Experts of a small language model: 176 GELU neurons an expert, 2 picks a token.
Below are experts of layer 7 (counted from 0) of a mixture-of-experts language model. Rows are named router (the router's row for the expert), up (a neuron's input weights, with its number), down (a neuron's output weights, with its number) and show model dimensions 256-319. Each number is 128 + 24 x the weight over its row's rms, rounded and kept within 0 to 255. Numbers have three digits each.
Before each expert's rows: "comes before" lists some tokens at least twice as common just after its tokens as in all text; "comes after" lists some tokens at least twice as common just before its tokens as in all text. This comes from a sample of Wikipedia text that the model never trained on. Tokens count by the router's weight.

# expert 2
comes before: "0", "9", "1", "2", "8", "7"
comes after: "1", "9", "0", "2", "8", "7"
router:107145129130104111096121163132142099135084083128189149159147071119114130111134130105095160118099114146140120142140140134121140150139123116131085129142132129115142149133105145112189083111145100
up16:090142105160157115107164120132123109120110110112162126117119122132141131083199135144160116113133108108114145137112141144146115090113122157090142081142144141147158115151182165060131115111115120
down16:097099127151165138130096125118101108119098103170168109127155117100143133144165128168149101095140150120124158146134143151147123088117107130178143134143113146118140155153141091131093152104120147
up17:104114120089130112136158113125083103109116159147130138111147156079165138123139097177128158121123110135150124148125133096139126087126105117108116168119138109125175134124081153131147142143176154
down17:128120133143124162147139133125129073147136128133119161188162113091084138133141149146149122146146123154105127131129142097074143131109123148180130122140110134108114107151133115135096131107146161
up18:138071131128125092121149139160151165130114144120115155136078151069112075100107141169121132108157154158157123130106135133156145095080087063118137143116130104113164127142127124117122154097124135
down18:137168138121111146142129116140096075154162126112076146111134219126128148147151140092143121115158150134123124121105130095121131130111164140115123153134102106148112091158128192175128161164143097
up19:160138151108118133148144140117182109124136138122109145109120113146106125141116156132126159172114138098100111152133127143159183145204109095106124092110148097105146132142104172135125091129148142
down19:143122111182132160156140139148125109129145151112129153125098129132117111149149084118130143146143100119140122119097165171066136089132115127135171148085159135103129085122131153130115153129100120
up20:137095175095093172163143143117117125109139110108133127102093142126135113110089131139118127141128130134097136123127206148094146106108115133182112161162148142113102087128105139117136139130157137
down20:145128135129102104148124147182117065106128142115171128148128090130126138073115112171085162143142145118159171159131143149157138109118151100135121130105109129115115141132120204121095163170113138
up21:120183137145139105155138104090151087159118104101188141147107128174121115101136117087128117119131112133113117115134119132152151110171139109083148130114114133141135141130147112107115115115150144
down21:101104107096158091159091132154138165096158148140157111145123145103132125135132101145160134035128115160081141130126108128183157102104170203157089127119144099155120111082095136146103151187114120
up22:111089138111132127160147163147107103103101164116134099067134135084162114110119121162142125097130130122123142130120153165107114112138143113110132163093125126163131126131106123129145111141138125
down22:107137131116109083157181153076115138122156173100140140109104106116163146114117088134110128158128140096153125145096156132127170170114139138112127137100129118127155151143102159102110144136114160
up23:172122095171129157147132216097127116119125142124097147132189138110136123123146119149153121173139127099082093100119147101092116092131104093102124115126152095136155130093137154125126141110141117
down23:143096182115115125113102119128131103136125107141106145124150123172154138110070073140132175125132173154127130157150147115095133133141134087166123119115100125137098138126174118100202103147124083
up24:122109120139111130113097140128130128110090077114108145112104119194123150150137138167108133127132163103172098086103181086158122131167130114106118121087093089138167144121146170121149117109123151
down24:145131076116111139112131066130115126110119145145151166129128133129153117094150107109126114127133150140115153148057107132111106134110156139134172140098155123130143142136170149141140128115107152
up25:114095111107125139125149152118120154115139154143120146112150153110110131169128122150140159124122174114147133088114113161137113105102165088111114149111151175145147124187165157155148108147106124
down25:141120202093111161141162116136096129143123089128157103122117169091179115143126110126108118119152110155116105128148134150121143139150095144072136143137109152142176114086096121185150143139099159
up26:112129164158121131143127121112160160128097091105135132095133124137161132092156142152111148037118162101113151102068140131131085124179129102152125108086133129139127105143077151122138120139116134
down26:145136118160175136169144075094135172108141131155130146108094118134123170152161171121149123125136163126113102111172116153099128141144163159120180128158131115107165116128173111118056153106135140
up27:167175138128148209122107131150103128109145121116131132151135127092134145166136135129101152158127163166090100107123105108149155127156113124127152116081141135090092155076124123106104149115140126
down27:148157117139154141143123125130136140143104150175137181125087155123153137088119134113119108140175123110129107152119120129092129148103131165150170129093086144144140110122121119093138128101123123
up28:113152114142119177154134119096134093119133085178160175056115155108091126094148158140122111149124142103156065094147166149086112107170137086120123094098142120149148097155145118108114125162125131
down28:102098098130120149137137164151119125122088130132169106103126155128172092135123101116119131070133106138103115151133155154093118126089164139137131124136109141093140127157127130117129091137099126
up29:122145125074110097118141145131153136127140131147092130147097105151133063144107159104128146102189128104114115091121155120105100113111142114158129097134124127155153112128142132119160094130129104
down29:140149110126144139169136112189132103106138106109146139132096121094091124093111164144085143151193123177096135080111101098102128145133151096133081113081112135125100065143135129160146142140100091
up30:113123114133120089154115128155138137140113114171156122089145154145143099160126125156113128120156115139147121141171163103117144112172143143129164145123085130095128164151132148132150138108125103
down30:144146133143102082105141150094117168106164181121112123139169124115071096122115144098118141151088105132132112118102078097170129113108119168096126105113148139112121108130132090153107098160137136

# expert 16
comes before: "-", "\n", ":", "|", "==", "==="
comes after: "\n", "-", "==", ")", "===", " ("
router:129131104122131106110146089172108171107102121127098135164183143120125088136142175147112107120156101150170140110153150125106144139115137107159140133122085119120110113128119138139129106126151144
up16:136125164151149152115125127137116131118141132107167119089127133115164128154183141091141137133162143073123109112071124120141067106163162127104096086135167134140104146197160121121125120084091140
down16:081124144141113103105123123092132104166143118142126125167119086126110090141150114086139129083113116143122121118104110119119124114167135119128127133168092111095150156074161084126142120155118099
up17:146126143090129119124138102110108129125123115093134131101100144119173137101165131154114110085151139118102104151133161133087146117117127110107179136147158162122110105130101108113150131173141114
down17:124164170107093098133109171147122129123153146116104132115135118112120075115113134167115164130160092154119097138168122167149153122119157131096137121097114122150140134161088125138127128127082145
up18:127162080139135095116094151127129131111111126138128155125135104168147139130141141149132149156140162115124129137107138137160148114142109111115093146140105098172112124085147125162165128101158156
down18:122101110177125132134099170124119149104134133118133115120155124147161090135157143090144188131180158116095126134091171151121068151110136097136129151121122151151132100143085094151142127136146109
up19:112149110142146096150131156162097122110100089104093083133103144090146181167142137153106114145171166131111176108150155140107118111097133108176088100130163136157154120095116124148154104158144134
down19:134132122101115144135110157143170123180137164123103183115127181074120144150103178093143132159119129122118130067111139144123141160120140109145116115084147148182098168152139091111117083108094135
up20:142091147136146159114110112087120098134104161128145129133148168171132099116135136125142090133160146109138134144129115108140117111147119156143134095110134140083129101151140120113148115127129121
down20:124130144124142129120110127114119136119151121137100106115155115127123108083157094090121108150159124139133138162129114137107119128151127153117159108147073109147109148145146101176118102108125098
up21:123170135179119105153105166066168143142104102130126097136104174111070129108157102163143095105178153117151173117131107096110141103096164116119148153105104142161153131094101156110148123155101122
down21:118124129113119163080132147114111138107098161135135143116139154115114122141102175152145151106136131132138109186136104129154129170140141151129162089150115097152078135109114110135149134133155082
up22:131123113117161146121100120135172108123133130104146109123173171154175127114103119139151115150127118115162148151112170128126087137126128109128142127084122145103115112161138097130114120137125110
down22:136125127182114105164123109158116135117119164134117115137125149069115137115128099127123119117125106094113133090135152091136129116130142157121130161152151106069146124145118107079085143135115145
up23:098147124158070108146123155108156126155118119128112114154144136140108137160157160137097111139159127120122148133062146139107095144133133130111133140108098121127115116116100135107142114120150088
down23:128145140148136148127106147123137101101156158179145091131131104163174088126119149110136074146126129102155125129135110159097128145144139134156103084146098134123148137117165131174136132126149114
up24:132120108141149134136095125127140121067086149118128117163134162128166106117125136138132118132109141147143167138137124114105107114116151086137122108119133132132147130077114170093146141106130109
down24:123133147095147111148155109140105094136165189137118130127138124104098094158086128131115118153133149131112110115143125104086144147107092134173127100157107143140157129134141106105158171113155138
up25:138133105116111135107144109105116147061150110161109140161129170153139104155103120161145140169177112172151130138149111136115149136135103091147139154149108123140121159130086145163140169147078140
down25:139115097170143115158079136106138096096135155111136132073150108139119136089151140127104149138146145112144148171128166137133095134153141131147116129116125111136122140154144170066151158059150129
up26:148093123141125158149109087099130184099092130094149134110157205180147144150133113156126098143097162110121146169110123122150096132114122100120118130122155133143123100118166185161134164160149088
down26:098156084075156111151142117094148121114147174083106101129089137149150135147119183104151097087128157161102091122107130118103145150113121126150117122115153160117139127118128136119116106117124148
up27:137139143093118145111098146146105121174123145122088185136152114149138146123144150146134092138145138158110145137142144105139139112106114110146112153150064136128153118113092139146142126101156080
down27:104164149113126125143122223092095129104135180146108145165035138143178124111073115133139149125080125104149138172132130148171129140134131125074111137084127143135109162093098111141090115171115136
up28:112133162127075097133112144093112101136120129116097104166117133159110134105133120153123099141114130125131156145104113148112118163155149136167114131132082113099146144141116128108117144116145111
down28:125087129087149122148139099125133123106092111117119150128128078116160129153132115140080153140103139118060158097142153131134131135101125144170121159114130125139147126138100120146102153142132136
up29:150132139133117107179112152105140046144112129143100121146136157110122129133148134156157099084160171122119139090170151143109110095136158095141096145087147125189139081129098126110161099111151161
down29:098141144160119112117115104149128150095089119169142181150152143094095118152104158115117134123123119124134147087065164130137099152107140155155115140137144142148164111145114129112094149126068194
up30:149097093163152135136145156124139125140065101161136123176161154141075135136109116145131166063117140152122168185153112091136165094147109090106135135169132143148143158146085173144155094151111087
down30:144125137091106146103124119114127113118134121087088143106105106178131186102115139111134173136127161113156155139074156157139130148118105145119155085109104123109143140135103158140066135131113129

# expert 1
comes before: "0", "1", "2", "5", "3", "9"
comes after: " ", ".", "1", "2", "3", "5"
router:149121104160135158119126127083141056080142105155171133122108148152073155125149127168117146140081127102108075140115089158139120109138090110163127132122079114135149115087104150113170118166103140
up16:092125161161128124133159134145133079120110111120136123117130142139155147133122168191136108086109132154106143141124131145108147090115177090128178125136126151125158117106139138124120094124123120
down16:104128137143123156116130102132134092117175120129117126105076126136156094153137093121126139140112140134124129138147152151124099146141157159071153090131128151153101122148145132090166128154147154
up17:149127119151143163134152125115124129085124056131175138119136123132151107130132128115138155102171099121135139105138158087137151161113098132144110153161116121138147134154094124144184132126104148
down17:111129150121147121165165098117103145114135136120090088142135132123129118166181119146160148106115149109135117092119112152096149117149152128123096133118154176185112141144147104103112187138144112
up18:154184097114107136122136131116160084130121142107121146140089129131106127143148127109139111153129170121128129138138117093136144110116128121111121132096116113114113094104128101133149098126133135
down18:163110114116103153109140153112156164097144134093079116122144140114154131135140090131140117127138160158105139117137164121157109166136108117066121136115134133131129136149121081084083132159149128
up19:132084151128144162139149067139169125148167092113150101110137119145133155159152122078113180136156153148085097129135109105168114128104092126150179121147128118136110141099118118102148166113135126
down19:137122143123148171149140118147100120150102124165164122128105130092155125078098140094117148110126129161141163119117128154084126137080142125128147098120158106103132092145104143164150101130083164
up20:154160118150088143131120131137092136102126162143167063133104104090108145082138131114107071118150121148108116135109103131092114113145146141160105113147171103078134134137136139158061169102113170
down20:111124111177109122146141107122104151122175168094110126130109130132107129096151133099148121103159100130094132132133130097150119137121117137134148118143130121127086148128124073149100171129117120
up21:155158152152105115134114118113138160119119091089100146132132109105130064166097125151134131162107171096092117103162171069096166091148092095132115116095132105120141155107126135104141120129080137
down21:131115079097135111159146155127121153129103097128124074113182135134122115108169091152158152133096144153132137143170127128094147118127062100108147152199143125179103112141152107117093157107156122
up22:131129118148124113128119106104139120107148143180121142108110165133121104161126113160171134157135128127125117144130107113155169124145071122162108122110130107119175126100134141136145089129136125
down22:136150088102109143150171149103143188137140147118151193116154165124120109141116120089118138121110137110167140141137163179139123116100132159106105117130109119116088111104073145169129143159117125
up23:107076077125162121152118164141142099112120092132131077121120138076136161118119141111127088114139132171122126141161134121141133115096158149134131166150150142108127119072116145110096093134152117
down23:170116100127142095133140125077105133123178097080084163133113135125136141101184134151124147116165127126132141146090133115110109114129124126148104114122135153155111142165124089149139118157058130
up24:131156155119108135105171125112094134102141159138140142158151109150126148131196119151127089127137133114090107121129122138112146136116099085150184132146128157180145107175149105175143140094092115
down24:147122141151155137108104139177093183123132156115094153133138149095130110127064111127171175056146137168136111129128085088164124100108151133140160130100161137097144153144111149137087173164103167
up25:131103108149140140139114128105152141139155094137132108145138082115127170156084119145136142106162170102113112115127154112127127132157118106137142119139117124160133075113121136109130128147156171
down25:139136135129112148136157134068139128116123134115159151090171119160116145118159163133126143131108062144156148132140158170113146108149163141098121112156149128131147131156124142092158102114105111
up26:158134150139154124124112107090151093124115135116133146111144173146122098173151135109156097136125131100133096136126112141118167114124161101133120152143126153125101127141134110129149089106173114
down26:142104122142073132136143149150124157116136132103114123140165126161148114137125132140093136109076110103129124127117146134157120124146105135092083128148137138144146139146155126128122140135115180
up27:125126107118106085146130119122138125114118082134139129157114140076157148126138107162155146166120092087143108095150122112133104109158104124121117143133111119165180084088137117127144121134110182
down27:166100114110091124123146164133144111127117145139179167154103116129138101122130146078146115132139095152117126133110120147139077151127141113141161124116117158120123111127118093159139114132137157
up28:139157161195123144138138090062106152130123108138128135159158141142136122089129158136143125081133148151141132099104173091094104103128146112167120164137126093149137111184126157138124110106144148
down28:155119168131137108161135142188105142137125191130092124118136113152117110143137073151116141110117145134100150139094094120134162127115103089145150086126145103145118114116110116100122162096130102
up29:143148127072099169140127120150107187124140099117124055153118145136143150095143160143109107144145112171138141140116134114127136115046154124141140178127165132102133154118124151122122185114066124
down29:145131130130119121111121137113107108113109143113128125107081045144092126108147137110140165168163152100157155095108189147163110178118108120131135153136113118116105116086121112145055106106161061
up30:139109182149083140089129153089101179111141113098089126132147124173114136117147174133134098124125147109106147118131132140149149132122131121167110131112138112158150137109109178142153109139105132
down30:132112128133153134139079137134177135104109125081106132141168100102148146152114152139124114158155152105091156095127098108108149160094134155111125103154120145106113110134135131133105149097158141